From a checkpoint of a small mixture-of-experts model trained on Wikipedia.
Training: a variant of SOAP for the experts, 428M tokens, 3264 steps.
Below are experts of layer 7 (counted from 0) of a mixture-of-experts language model. Rows are named router (the router's row for the expert), gate (a neuron's input weights, with its number), up (a neuron's input weights, with its number), down (a neuron's output weights, with its number) and show model dimensions 384-447. Each number is 500 + 40 x the weight over its row's rms, rounded and kept within 0 to 999. Numbers have three digits each.
After each expert's rows: "mostly gets" lists some tokens that are sent to it at least half of the time; "raises" lists some tokens whose logits its average output raises strongly, later layers aside. This comes from a sample of Wikipedia text that the model never trained on.

# expert 3
router:517564547480510468479525473519584523492563509498492558538441473465473553438448546448486473490472522513404484469495513459465516532491550483549478483460469506559526521553441493457471552567559512
gate2:506534476433489548434515560508439489537472573517471519503507399467507467476541462464496519450436509561492555416515527481504538513479495461515530500521601520503487486482507557489550522511450504
up2:490477514570510442491521543548457450587470467495494501581483479490499444529497460483518457476451491470591500494500523516513559495533557483433480500459479484468542472497520486578472469596563495
down2:462529466569567559526412534475432516524528561510543546501506462443525506549471476531505487522460549528511462456518498461395498481483507482549433474516560492519463480508537530518510533541485466
gate3:525520498506539548547509456514471577555437468578604483448467497499530530439460499541548495542557529566483534474417541512463552525458532496601504523538522593533521565527396427573479555532554532
up3:522559509479517493583464523546511495501496554551527475448479439561543515468506507533471497516494530519522489485487461509526521546509522521476534496461492502453528510436563440526458526514538530
down3:504517497476465492440507486475542489490507470495527509538520470508492500482487533508501460559526549499482440491519449524519519588491457493522463457506525580531526518475513408550527475573499538
gate4:492475503454499507541476468517515477473503408481517498429435505504498478510422478460458511487488452599496501458507564502450523529508472534480509519484528494537492469517490510508557497493545481
up4:504462520473570501514526469440460452436428534520499474485516465515525506503512475492495477493495529420492529517545499540457429528484491499502466469472475576487561498534504468470494478522526527
down4:492497513558527486473515490555464509489498470442551478507568450567538507545581485495508522468436517463533451472503431437528497473554515529454510475503506491474510470554460445501484536493568507
gate5:526566467417548489473475427544485460556431498578497513508507504476544560556578569539541457490505515475534553559456543473440429526463592451484458454445444534425552522523539442486535511510455508
up5:529508484573561506581482471476593477473471472530509494502491410546491522512449499429478489535467487442542529458536427492546552480509481487578466481517513436490536543494463500509498421503493485
down5:444492470525511429530463464473548499549495488451428540488512474492557521487514544488511550490506483473525474480506446463524492480459516521495415494470499484502525474470536596488471508446485518
gate6:518574574516585518453549454446545550526488512579536419546518513441541603533489492488470505522519570487512504551496552522460441582512509523468498482491454531561578532481525542546535581473480496
up6:451468483566525434478499558454490403517488476524546522527518467524503478397535414484479476525483504487496437504507504580504500533538570513409557487531527493540519478462435490444503555476516501
down6:523553526529460470429467498458412452523476560530473543483492548461579504466561492501521443463469549496493540449496574514468492478503552505487519420452415559529576562577512546481539488479488557
gate7:529548489459512509541465527534589499555554547491518419528469492525504491482402543522495455472513471528556476543464527549505542490548548476534551521426489469519492532491536533452473460560488599
up7:511465514511455484497543516478451495485422506470431470490514508573514523532502458540513507534470528453480593487538577579489481535491486518490564465513494450515576485506470523457526554450478425
down7:474519562509488468449499474460444450520579504557536390538493502503525446582496404457502471496487480506464561536513552548446453535528404480525499508488531515476584470490498517454512571569495619
gate8:470548483568554548476505463465471470469475491440451494495407512480523453486504468524529503561544521565491563457394494535526576538565461440504479496560562515529443513546480544512495630540523532
up8:491467481462467508468471515478484505498469505488460576466566494516489498460466456478502483506457474484548507522538489479538516553440629467487477458483474562511473451472497487495362434504459472
down8:551532522535598466474512501551572508493466461548456483451520441521469480602468577539455452565487499539552502498478495478439495477462531545551497512432424511410534439567481484548581456484517467
gate9:474517472452466461452541518466510523457515506567519346559558505487538508447435518534563489469457485543486556489478521499522471517516520575536579498498541529509536465515536533494513449521485427
up9:538494466444526544493539509545490546417493524499462471524455532532483516559483469516539501488551569507557518514479520452623548478485505482509531500420488464523476454432494555418569553526532434
down9:466463489539409518498487499543544480523562482499496469555527493544514444553456475520468471506501474462551525452519481479514475469502458471457472530459458531475524417454530505479536553478456498
gate10:556557445478521584514492526505457533524480458534563512528449481485560544575534593486455478493539502493465443554480471516494486462501574467522477521497461475522477509479509492506456461455522502
up10:523512558515491466526506501541464536478530511523562509536505542525519429510485451485466528530535431463474489450509480448499520450564448553414470522538534523524506553504506494546539494474460450
down10:557462521498426500464522453539453453504497473499512462528521448548551574434495535459494503533485563520486551485564518448452518509471507475510504423462542519477455503490481488520536454489556492
gate11:472470473508517526527523448502476557453550512467492513565455582497541512542421587504502541473478516465496513420486397541493476505497503555593496495487508510464541510575527485451486494512460457
up11:529520570534526522525468477472518489440546502517495464565462409499547527531520405453487472451515535484518453455571451504498536414580554547472437528538559521569474498532493481465449559504478490
down11:595502526568529485449544479498473488484565478443502529471480541448522499459523489528530438495490551427551554490489582485474469565524465532512523451466522499423523556535453447487483571462520516
gate12:514507505533454550496458398506443549469523507541442494552551507542528505509536527501495389511497481544550529508530581506489484494505517455472458556577409580556508487505403525475390514430440449
up12:532525497468511540518486485500520536532549466515558452453454483476502483530504522470556502477435538471430504467470457458453522505496575576509507447462437580528524577530563539432450485530540519
down12:469505492528526529465542537495446457467479569437502503482491457506503485504478559569524510480539490507591501520473539490545544512470497465496482427523492470565555545527515496469494473494512517
gate13:494511591591491479486473519521513435497485510445477543535461542532550464580495513463471470610495486498452501505426422564554505536526501602509439529484490512451475502492565519546434497512527493
up13:483427499528533483486536475473436487517517523503417457581482462526537539538535472490449499479430488486510537487486512532496464584555494496503576473539512544529538504537493410498577420571485524
down13:406504452513520440567513519490562498544472567491463555484534483510561495491494489558449443580470525477536506498489512472523520458511508551526464509540538448515511517462516545562524443518467519
gate14:504487469482486503491512532422491484483552633455478572537495541509490457506472558501475459515506498507455444511573500519547556511551483529508454510524520426486551468518570473473539538494592489
up14:568544489503512509470473445539445468450564531496512535499428491565486524556516519552424507529522448525452520459571508521568535551473501459589471501529480522441509437490537532568557565464586549
down14:499442496541469481529451535514557518463474494475411511474436491489432521441540438536538492444557433438494471426521509489431481495554482475471461439435490455461518535580503510502435486576551466
mostly gets: " (", ".", " but", "′", "}", "mi"
raises: " Although", " According", " Most", " As", " Both", " There"

# expert 5
router:468500525530500563492488498543525461522502499533560491558466462408476505483460543497500501430528530436536409478514444496514502504607455454510539464496503565501550453506532511537458499447552466
gate2:482465480471498485460539447531467440470548598481516507533480568459525526571505565503583526495529530456568609458610515535496508483530405494482474562562444498458462524531493486531558526555501575
up2:501523479504530444478436540477505515454503513506534525506531499507514480442506520531504454506526514490479526528494482550513493514507517537507500481514525444458510512538513443534455510445531506
down2:461523514541521519428464536458482488488573451515521501420462436488462490530481494497452534512513540414477479528460543551520553501480443441463477557525501489495496486474473592510525481532523431
gate3:491512544507520494525421479586476492491507575503512519583520494523481470556520535488521517490483494599520600430481479518471489519434492565562516518471517492512459504515525536547579552543421525
up3:472450428525582498537459573461582414505470351492547530517529554525517490513505491565478429448532487500498455476502473494542481484553526561494491461534447476502540501499482472479480499502502536
down3:524534429516484480522518484527493472532547458546526537505599497469468540524414526420504524491592554490412407580519428539575388455508543459506547484495552454509484566490510481503482552549496451
gate4:494547529538471439492566522433473488525483556462481517508470540521450518526537570451507370504507446461433445540427518543485569554536544450515487490539499447545541539482414472531495557536586520
up4:443517537489439579556535489558543520405509520530511534392442454530518433481557459516527503458504446480521495481515512541532529545504480538498500563481526487596574430478527510509493483497432545
down4:540454449591543470472403473516453519536489467549519483537472513510571496463462470465490629512511516524452540486484513504501454506545446529440510566529504452508406500427453557501503496518503528
gate5:470453511461454548528570567532489498525522573447494525464455463513536551508444460515519500453563527521547459480537509521543551528479521519519572459544504517504485534456546457464465517567554529
up5:517475554465507568517454495422464471504492485497495485520534480456544448530560539468489478513495527542536556463484482509458427537434495463510489537528525536481481462467550514479530490510487557
down5:501469535505538510575618413464471517519491537427527562480482468455543483478501510473443500505490487419490492495508470406506486525551547495532437498483513444561446458485470520374467471517502440
gate6:495502515511492464562452491499518493544523497510449593544545475500491514486507516443433490497587537537528446494533484442532477482449548491487507519489549588565487462476548518513564478536473471
up6:495487492442472510508551475531465471453480515407505431455462448489519470515440610548452444441521503508572456524541499523506523461563529533555490551527427493462562506547449470462501474545455485
down6:522491460454504541518452460496428458492529530526502458539491525523519407524543452463499522465487429517497505492481464488515516502384555553536510531502414531547547515530526541523537458495562497
gate7:533509552500476446490517549450471491490554486543504544573454463521522513502461494406459493527538500570453428448471498464468508471540530462555550604535532501474462468460502470467453512550511563
up7:447477494425493475526484554454404452497509523504490505521487548498505454479499508466529505483472419518522513436589492584439479481464448454483527507482584489462496561442459505493482470589535468
down7:504505486492503490466478447546520478498552517519518480523547552455553486465451445489497442432419543465488484430536473529437527561472464477503488550495491504475410499497550477581461441523509488
gate8:412505468478461476497459467507530490447522563499509508492572474500528514539531497481486498456444497515526567477493492471471493441514474518547548589558483531553547471523478538535435440537499507
up8:434509515542499474500482509442470486448466495485492530471572468437450541549572538460564484470457444564481510519496468488549486496496499484541605534507451564525583489498499493539384492525474397
down8:539517520577565481410532538500360506507445487511491535519536537490450484490544493555523560476492456495491486434510507498549518431516499512579487565570472504496484521481477486524475469534407501
gate9:456556537463535515542498507472537545450479434517520538432572514437479510520462540517468527418521576481438488510486487414435560503450531466522466491533518517487549543518495504455450564508508460
up9:551427438523426588498481550557575530550528470465533522494458466437510481520463523542456493521538416533507480537452428522525522437415506513563517570532555544518533508491539422480517542512460476
down9:473516599539511471430483536483482496522508521556584500585557483541516550478543566606492489478480527498488558508565444535518477399562533467493495516514490540547563376533480582585469552487454582
gate10:506523443445526497514433540498562496489547490543530446527508533548447527505567514470495460528439541552496449583450494477518516500487493485501498502534517564494455455495529526618472473572423480
up10:492557497461517459528483503523472556532473492526515553472502480417423516447495487485450533461489458425535518474512415498461524548422421390518488458509523407448498566528567535541553479509500498
down10:444434527525464470477446559515543566490472519434520497463460528535504502488500467527473467450563462431533488491512525522410532460473401469504562447427486470494491486438496509489618507535546494
gate11:533462529447534434528481511521471474493543488494455485491452508478524484503555520531526516515534521486486532508455539542437529525552452528529520549509511543508478505569515499501512481558483497
up11:474477446471513461450541436482501464481536545509499533509546457561487472544475458474493399475404502505489515464479545536533616469510420471472535495542439516537476579495524458497528512503428602
down11:556541464481472506449499491523509448553498540482527578554517515503420574442521528530478478549421491533501518489512505508490447489413558526534501522482554440477455445485485502550468472528481446
gate12:442538426541575511462517547532519513436516500500443434456464469534494576493587473456468495491519512483505457465548550505472516517456502414554528523512547473532509453507517462532509508561451417
up12:480522521528458520395482572500478463516524561484491547495527549484528506496524528465546546467483484494583475431530536452465587567417488429491487522446498482516510454526503496518425518576526464
down12:558482499493446476533495513546469467485414496505586487566515504512522561453486548566552489520527530468491515503580463509572484569537429554448514494555404457542487449461545528503448472511489505
gate13:497485506476543483571491476532505514553459464478446552483581473441482604428527464543588480506471507486459507494491512491473524479507485506500613529516548471507477490496440458517488465519526495
up13:458511532536457496539495440487460570479596483476437482488575502567447476470420519525469423498531487485522531474484513540544430499399522548483515486479447478506460522442523563522540556492511452
down13:452503514457473542472552489494439538497577500451529509495491447526531509525490513486463519500581525514528503435510533512560532565529438448430465488474524475499473454502582467501510429576446546
gate14:533496571567521465454467503494462455471521468422423485514489501524509508493504535564589484500487474457528521612547434476469447473496524525497440504498525582517458542555490498496505460504544568
up14:486547461448565415465427457475533487480459552531486475475489462508467485510466503537481554548482468571438526440498562537569595453521490520545486429565485446516497432503494458506532489498481467
down14:491428520543543496481558470478544549547516466503459548530496469469522479478485495468573518478552514493493518486481546456422542531547480533475516512514557506554446524514499505454474544514495546
mostly gets: "%", " was", " St", " team", " were", " per"
raises: "s", " and", ",", " of", " ("

# expert 4
router:456565494480552469487499520570504548510503566499483556488500502529512469480578544548512435464571525566424556464457509526429491530485443473481412425537457461432492459496548518497527474490551497
gate2:483476531506459517463551495530525524480520543469527461416484539467436492465502426480496454447560547453447522550559531528460474439502499549587509497532440543468497529539510532601487571538530491
up2:444452460466501524490514504531542456500548489527482534490468470479538462508496467616556479533509549509492487488524503438502543600473478505513507476578532531505492559456494505501517504497435425
down2:479517485553556423470550489456443491468542511477506544524527501481631457516493456505497468492511515459519515590519476485467582515534463486523513493491492506485509478519458477461516515495514444
gate3:496455463503455462533481486529520503544414554528511466491489534522536532520472475484472561406491506435498515579476531509449445375486535522520479546537497434400553432500498517518469544513522446
up3:498430458442512493447478479502530551521477552489543452428588474493493479545525510550460523494515477490592498413514456489444533466525546519539525571476512522452565574420552497542504567555465469
down3:412512520482458548459555486445464501507488572545437502420530481538454538469474459565526584578503421467509454485513474516512497493451492508444572564573536598468508514345506519481492556491465506
gate4:478490500508476537572492472436501584482498505487471539527513557475532477473570540466579419556521524482416605489555511478465508480437464475412442540529464512485511538518518553489550576521517548
up4:509547430485521521387509528467499529556491464426541525442504522476557518450523563496508527534546510468491482512492477550540485520544492531459526542431503445530604455478568474516480442482480491
down4:572515511469541489495508524488500504428516532499573546515496495504602504538515467582507511526551456456500435435478472450556565514508520462564507523455513457539493528496541507485591452531463523
gate5:454507578453501477479467456453543517471543498533511498434495488510505451495480535433539512589459416489494515467520498530549438503484493463463491524602517428535541544583469538482503446431499538
up5:560551558497597465501515461530535469488538506584470476451506509474519490472533513517504541539510481489491511438445497535488512454480472473481457514486519386505512456468491447393567507481500508
down5:464581532576537534567467494554552502463559541508583461501462443461554447488526507513472518488433460448505518565532538471452427487476551512584515496523538449550500527521593490459529465587474474
gate6:507543513517522567504557510543538535491484527521577483476500544492533460449498500515467523494480463398540517405546480492483551478451447504534425541524556494448472533562588431526490514545509442
up6:566417418473507458472515521593431495533507450528455465447537496508566493459512485511502490540471476497461526530468610558480505450520522516564482488528529543492501510571553538470519444506476469
down6:454544466542440485528415490506397538471531460514520478466454471490516578474480555496497481548528523516525511500518544476417557523544513510473482529520392416484509514442484468507460552473502567
gate7:508518519431547538543527465508552506515573514487509535511536546502527511469511528397542469529518473487459504541538485499458466491560465517495496462571520481442525495523504469492475511473527507
up7:495525434607477496481445449461513440510515498505460415504478506521467546476472541573392515492530503527521515499468542512469505566440528504569542576472515466597431481448490486489514567518498433
down7:474466462497488457462529427466449496478503521520460519565487587435476519470511479451451504474461474451465525511494520519454491583522547452510529544465490502449506564489480520495541541480455466
gate8:421489491520572454534517539526606497491487535437529557460541549427520559529505479532480495527602494532512498519523573528499427488630492486480498518548478424593550527525507429572450560501505461
up8:507486422497495480553424504463530490516534511453513490446485543462411532502500455494480544478481489458482517481519501442533423506527555445478501574533514474585564413632472432573465609554469509
down8:450504436525519511433519464529520466489509467449506485542537510466523502540507470591516484508552473417574506541504510452558510467480444500536473516547579502435518518550490484516538477444513510
gate9:515519422501405481484505464570587507523534490484506476507571582428531513529485523544550500501559473425511508467532457528497456493510478445513455531496541527550521518519462515507594490503521537
up9:447521483477555514557591510488533534471500463504435468457519558495500458535485506530487537482525570500491505466475506519525525471489493484602529479502568454485494425498573529436570516472528471
down9:483476458565591486502541444539511528523509448491546487475495561498561510536556502598476499504486535467539567513505477503543437495492519483477507451514524449437456482476460474433474466525481463
gate10:544514453457448480512528475431465458516510566443472510533555475545463518487502598422534543493467464591549468446532515557470536437517443516491460537481521492460496510459507520569479545557449485
up10:520456605458480466426454454531471480444475507563631502442418555479533431515506444498505470504476530441498551510470449424528480519462494534473513388483523422560489516521594483475489384443552428
down10:504468489498489513514545491457543506451457569502498540499528531459430479446510450511485515487533507429540507442446419544504576528553526424444507535489496546490499516546518430472499560472482456
gate11:470513471526506515420511542523444464462483459561472511494559504484526551504498463425554482462512507501520504528488447505505546515495440525471543516485440480478427547509589488451406387539465506
up11:493515582474508519531540550533522519558480519506494520483468526534522524500497469517417433524490603501578445520546536543543530478512548494492572504520491483535508584499543503495597491562474460
down11:487395539475463507432448478526487456524554524468518506428481471457486442558468470576452543448493525514537540552498428588466506432408494516524513450556457498500570438500552514516531479537552541
gate12:488467499449515494508405489472465439537506585528460587461524531519510463517505501446477463472509502517444503537431502502478504472504485534482504448525512505485516554506491503455528471491502474
up12:516450507553451510530541432516477483472586480514485569520551511517490533472456453468520560547466490545485453553556531549423434497561429479488509519477511469505493550538514493542437521569428511
down12:439467546496472546487481459481480561424436568441523500494492512480510490585481534459536516480546536503548578444526467499425472481465496495541441518514511412516478524456529454453541610477456469
gate13:561534490506493484575450517548489521452432495528541530469494501421506478447502455534547538470514586453521520592449556528489481469467520539502633469589502462489532509450475496497482546458597548
up13:431479555491460500492460523503481458544455476450538454528546523482519533528505531496524465557506541480491494488448462487450492527491542482506478547537522494477464554490522567486493459568575566
down13:526429529481456551485503478446504493540482549523539575539560517473443497482477477550521497529538530425521533497482452498491466504514461485505506446483516477511490497436500440472498511494494480
gate14:545565477522501423501614447523554488487543522493576555408458524425381453428504534493437543487534456488476511471464493537450456453523453500552444515486449490558576616497488524477433470481469470
up14:423568472514452501478565484523469498460554507500531505492448471522560503417495495492450524503498442546430560513557515514451468475444464470561470490412495549484473523391485494451486486507524476
down14:509497458577424445483494525493528482553570480478457531501517536582543524515452493491495539457509484459550577497496466504430500529473566563508466483466478384490513469550523544495477568459534482
mostly gets: " which", " that", " April", " September", " October", " June"
raises: "ym", "yl", "ever", "as", "at", "ev"

# expert 11
router:498488516533542487398542513538482560526426460456507597463458524580478467460483528468583510484494422474481542489582504540514410527475453464408486493489473543532490534516507475481502444466484566
gate2:505481519551508485471449500506587534481586474444548472492537504491483540536541454447503502408523587539564450425508465497478447563520531448353594490490442464549509499548504468589544474520481443
up2:506513501448498513509502460470480492492506520495465545555499522472514588496421528484444566484548463461480485468594508446452446485500478524428479491538490542542600600491489517496489572499526505
down2:468549463493519504554445504506516504504458543551472551533516501486554487486413452440498519500491514535505612497481477544526460511449475573451529556388507535497501477511559468530457535491472443
gate3:489514519470520406505534481530519489492533486480473607474531474480447496540471531471578490538544518523512453462480471483516542508475484515443452475576537490531533545526460483444437586553503466
up3:525474490539507532474456464541501556463495505446543485539539492536452501473456497475496464514464556494498544449485477531503446554536477448515501477491545511459501513475520451566536496493574518
down3:417446510502567532509468542475456555507469547461413463471480464479533541449544425501501493536488467557526453539470510520547525470577486490511446484431511486472462493471496518509565543483522504
gate4:513544480473479464474501535570523495452402447460540564508524508549440477485536528453497477499445491454551540421524508535453554493530571497564535512554458526412458528545559618497518472477505522
up4:562544425420402524521591562530484467466494484447502566507506539456441570469546498460493499525517474519504579428496433484475538515545530522490562493524516522433495541507533591519464493477494550
down4:439502532480489578463439492442487525470460521561504564436518437462529600482534494529505563555558498460572563546523555498517475479554494510469485523444534481493525471527521488450458476462572499
gate5:488383447420493556540555500503495462459487506475499491525427507580517498466459572596412455483504506532498537429496460529517468515500445511504462468538581514443475452508522438537524408462487566
up5:500527527588503466490457563538510466508537451530576465509544465524519491452483607511517512441446495449503514542546448499465474531531536545536467435515458479558473529507444498542497554485454565
down5:525491504510525568503451594504518487553517567475526578497577498454486518506533563527534477555447451454479499490454524510419449536473561460479487529457512532463447494580523486522530544487574451
gate6:494455471484528484490502549516500467467490550577440543506481586535578501452482486444529526556539506536555420459478526567466477536413492456541473509460519493501529531502405482520503518472467502
up6:469574509545483471532494450439506510554544500492506483554504503472513511527516518448402494473478441510463451523457522511494538445560522432486476485550520512452511564415464499554462422484465509
down6:521541517478442411466519471471469479461485537518596540585531543509441588515513489483554574553500510517533488475469531460475483494543558534474472459453466568433535443540536462555520493533465458
gate7:480478514498540421508475551496494560493486505517508516499513482472537488509541493523529489456505453436425492477460461458474476496528547618507369475503534474462408520482569439459507602478531572
up7:463481456520449500458487465498510493463500473549519465527530470574557460521491491516403442556425519479520482549512582541523473507480499501593521523532525437524520536508575488512558455470514556
down7:512419468482510439534393470474486463477419453520479513533552466521473516536450483512583568456493549464516464566574545475532456502578517508538530555493480496566552442498524509455500521454430532
gate8:499549450506577512483500503541521458440491514428582502472526477519399504439504467603485467504472590498492444526536461555490551510473574513455553536489543495502431477494482466484508557544501530
up8:549462482457552487516530478480412482508485574447503523476473489511507475474479550522455522495491615501511484463469485547487551483458527401516524567433527507459484482554432556512560537509489552
down8:502496511458566481440518489512486483480537560516458522517431528486476564596459542447528503467559408481433525520452534560517523479489581457467521467521494488468546493471539442513484492511543497
gate9:433605455491432535429497525527503501480499486503500501590504519623563495495410488489517565504461521468517388497471502511515491402487483497509521493531463481525504536517550519506543469500495440
up9:464519493506491519569500442409449454593433612495536521523438559468535530507486437442514502453511500482496554505500475535452583512471502505562475480494511447546475502533463451484498412512524529
down9:560443433492467553482494515495471501472455476539498533480444471486490484416485465474492497525508494503476510541586509539535496533536559534495515504521466594545400581398498501500530489597557478
gate10:504505445550555469475548513520505508496515508409442502405477451525537507531405472439539553473544520525494513478531441538588553476545509498439486487549530497516516555510470454480500551497531596
up10:512528441494548481515522463473526519494495426461444465475518487566511439571491493464574499508507514452549551443447491470466512466508544515430476498538494618486514506468452463519483488552612480
down10:504536526408510521500438534495551533492474524507443495460530491437492551446506468471555494522522423539468516442428538480450458474498556501494552463464459407515506521538476513490405481514440501
gate11:536566433527499507541573536550556471444505507448468504495464438503522496472566520534498452558514433430456482479533516493476529481554474487493486510542458500500513455550496528510477571449477541
up11:525538437519505482483498521558560547527449503432485466484456448531485474519462521502541467525535476407503558425455420462478529485492426567476501621476559462485519462456530560505491522485481497
down11:492457555545495452517521497539541543517528522446532454465507487541547532477450515483487450468557518435475523452478503523501488486549510459482460547516447499464487503538431521588522518538497486
gate12:543448535469460503390516486474477495466508464521470491534506538429400496483507510453463460458570535494515468500444548534481554517508520544565485495491545517491479439473492483519489485479544424
up12:448497488486462470503543502452525520567538465471473560531428476466506403460463535400540456450454492481496559506464428467465482439509495517513464460482491487492518540509409533505530500535463472
down12:549562499509459470532410448472542524567514464477491481524495559494526527545489470517571471526526458479472519488520528471518416482559566472561462487536526551456529540543505504496399523509474535
gate13:436467528477499478508423515522435494489531522409457483454485403525483479495533543568480468573434487446499540476513549481581530505487553543477538493497556548427531496572573494540496478601501507
up13:518494494471512439533560475542583520538516573592483456516469538487526514489482509452538517562558500526515508523466438486463377505476447533563462488515472475498477516462467557444476543540552502
down13:454549498518480503569495514581444512456545499517467511480532478526467575526483531479453449568479552423354469513436561495432479423470538521456540486461531535527551449567445514561482550475553501
gate14:576506498463502503460535538537527489521538524518477429494521519502547585539523494573423498524492483483548448513515525514463480452483441468547571489500418471471535476474555507502467533527465449
up14:508536445567506472430521519494484454492533483492501421516556519516438456518550558468505517519516421444505505496580488497489525489535471487546577554516481515454473512439547519480463534448537513
down14:555530454482478472476480457486516458474444492493403507473588585542480521543526454555483535452538479490488537435481497468420494528517428486509459395522545493426493525513565550560527533483440434
mostly gets: " in", " for", " from", "ma", "ha", "ci"
raises: " the", " what", " its"

# expert 10
router:574470502470483416492473497469469448416516500490466529537474448425511551513431465483509515518517584521535470531523379560522523426497455514451517495524523539420507491496517454564448525576589466
gate2:509434517577615539500534519441508525514472513491543502520545507508490436550500510468588498491530434451478469444465518484496526464531567485462445514565483450499590522497577555528486506478481522
up2:460439504431442499466457534495557495454422448484419465517488494549502506532504464563443536521481465486559507500536577470480515519482510436547467501465511481421527584437559520439510478532518505
down2:447489511571588525604586500537547455474477473519432479517492448494531543469583466479464511507546444512465506492559462456409527480575503516472535500414485535465519528504551503478419545516457494
gate3:482434449506510431513531549446469496452532488463405490515441542486496471476505524458452399486529495420562548510484546449493429455464467575450564492452555533537460558450485481475531550523527436
up3:539515531519527461494587541510460463459538524521448483458482484528485433500493475516576470499486526459529501500511445474495443484429491508486479531443531430555493584532494435517516526574502415
down3:577521578541536478433413429503587446495592498442492487522539565481522483493449489436551486461475539494489431442473573501500490487546505475559564569479571508549547440526501493511527502524540515
gate4:573473517489525457495476551524476586564411523469395549493477569503525512469474476552497556507466550483399486563468499469516483544502507496460501501487493502527560536490552515459507459477521486
up4:427447490525526550559436459427444434430481483493539521504531491526424463503511534481533491544506477555552564511548438555504408468490447495521512532594454460493464473471489449508507514579526528
down4:549507484523526437548457495459514524515546549515458472512550521392479522503520483457527513521545499464495509477511511452486462586495468547521474596500486515497462386530523539529473487559517523
gate5:496468488447502506482503480501472607474509471510455480471477460484475539559453465511410520463474486509511527545541503500415548521537492566527462575498464511509545481566536576503453492433566509
up5:505447476474530558484450527568516523519470513484530471517511507486505525522486433396496497436536478460572511548508525459475546508500512467537484484467471479519477456612502417498505438518581429
down5:496600526476473495465575559459527570504463507540509454524459476494448564535510542495476507535501507543532544491497540504436460534552461433511489544516551410532505539447441537512487583465471483
gate6:519488468513518458445479476537513471478467485474543494459495459506487464545473478473474415549509519507398455521539507527503529507569435494487460472457503492569498489479463542560524496515513418
up6:526409509561496525521477457493480467521456506530441410508543475559563524474523446526432558526505521561422483486533494472445495496526526532575517469486493505517520481464433498532534539475454519
down6:436461574579518475523489476521534458431572490472453487479518412553500488516468460473521450558485546439516477547479486422500512516515514458474459429464397523574435512547562492570451476487468488
gate7:506458504551563469447514492484471494450516454456510535407499513546540532474494501429471486516436469495440553504466523569570575483502516552529486494483507478509445460495527527437470537552452528
up7:496428432510490430504477468455477487486402446519490611513495550593532598511524540467470472477481545516462576481498505527518520470545505519522474514542526492523532526528464508397543445490483515
down7:510507545519510482422576549505523459527431597589484543538487522512462509566541455487575563523427543484440456456461494514495479534483452481488549536407530575453511497472473581483597496516493468
gate8:456518569476536514460491445520453528536469533531523473499466532534510593489501483532498531448500503506490509469573510404471471564504559431505457507532498522475529496377518527468510520511542538
up8:535448524449590514535511480561503623496497444446509464456487530453514477536523481513466562445452510447514462553496517445503512510537548453535528480476502566420549489445589494479466547488565525
down8:420468513465458476416508560445480485470470484457516507543480507507541485496471481508481533510536451536459485527521520509552508519463514476489501444526502449526517558451535510467528461501536477
gate9:603499480445453481506474547470521533457563492499447456508487496509502519428485495594462507440501451430517526578501399544463444555530492437520407474521486445441541597547468390452513509429556545
up9:518519522554572483505507559405475542455536504450470451515584530533512478460514499546544530457516383415521488572541461465497478562493492444473482474456536456457451586468509368441523449430514590
down9:465515533456421575541539524495590530551491570465401477522440588481514484493576522499434529512518425536505460502533540509475497465448423527464491503494416522473502451498470471510527524513478524
gate10:501478570501458446542524471409495462478502539481467533521527546467490543470469507452494506489514565557529472509512515501501501447513510555526497493506540415451561487452412500533541502533566464
up10:452532467464509536531581403480521552460465503456495542502519457487460396566359478569505457472521492559487465424524510480543546473563497479530519572488500403505436497473494502498517428499524516
down10:480479571464556451481476489453511463459548460497474535462509464435476470543486490443437528440524493509518570474550505516486520401502435506507380483526416480553621608448533487499544518549494489
gate11:509484504476480485518531532465519515511511486562413515454468527475540515493505523491541457498467508491491553452439397437473466423463432512472434510501485470493464506446580503448489493467573542
up11:551490474515481486501503589490524530482525561562454482488465501493576481528523528567570458543503504511533470507395498472496496420543464490545494472515545514497455535516518504454438453466558524
down11:429490505540491539529472516435463567505542480457536471504522488559561514395526481495473506551519585506450496429511480460485408434494525472545565507487462516528500559554527421453459449547469537
gate12:462555371537485499502528517551490460486545521525503530522558462440487506416434456524448426526553513458509548482443415503441577390534482548539494452557518491509554474466456424485556499473426532
up12:492383450510505567411531483495438467518514502497522481496492475524524490553408532503492559516507521510499491564442547407527502495495485484510492474499473502528526486455485513467493444526575433
down12:504496419513505543507558504506495479503547506502492506504475460445534460489500487525512544548506424539496503410425482499524488479485481513558477516530432508585520543544590471533518470502487478
gate13:558470519463556445471578558515494529446471527593518558467556559532503528543509511480584528485539489525499495530527530498496513430493496639438493543480597508468513444428471473526543519536431458
up13:551567467521466448498506573482491511445510477461461519479512585449523470470427468520482519462498429487545541492518539600501538522502558476479562522539491509465493483477561442548552446507504506
down13:503493491456492507404520523514546504522533504491495431532424460462525493450511469488504492512492486476507508498469421528531472530466474506545483544517491453502438518424527478438474549514518547
gate14:521441471465479505500596481511439441518492486539600495473498475438516517547492523454515570518526415535449441501477512516545435464498547520540522511528542489506459513383555557526548453500486467
up14:489548521548504553465452510520554495518504559507473445423484544596488435473532540517464498480494523456478509499532579496526518554453455468508482421509494460483527466598522525523474503444498457
down14:560563547446552495455531562437480648542507500478500473503469473514499471426493520470402438473508464518494500476455492489417525489514500513458476513516466543486464483491474488510490440503462523
mostly gets: "\n", "ed", "v", " out", " V", " known"
raises: "-", "With", "There", "For", "Th", "At"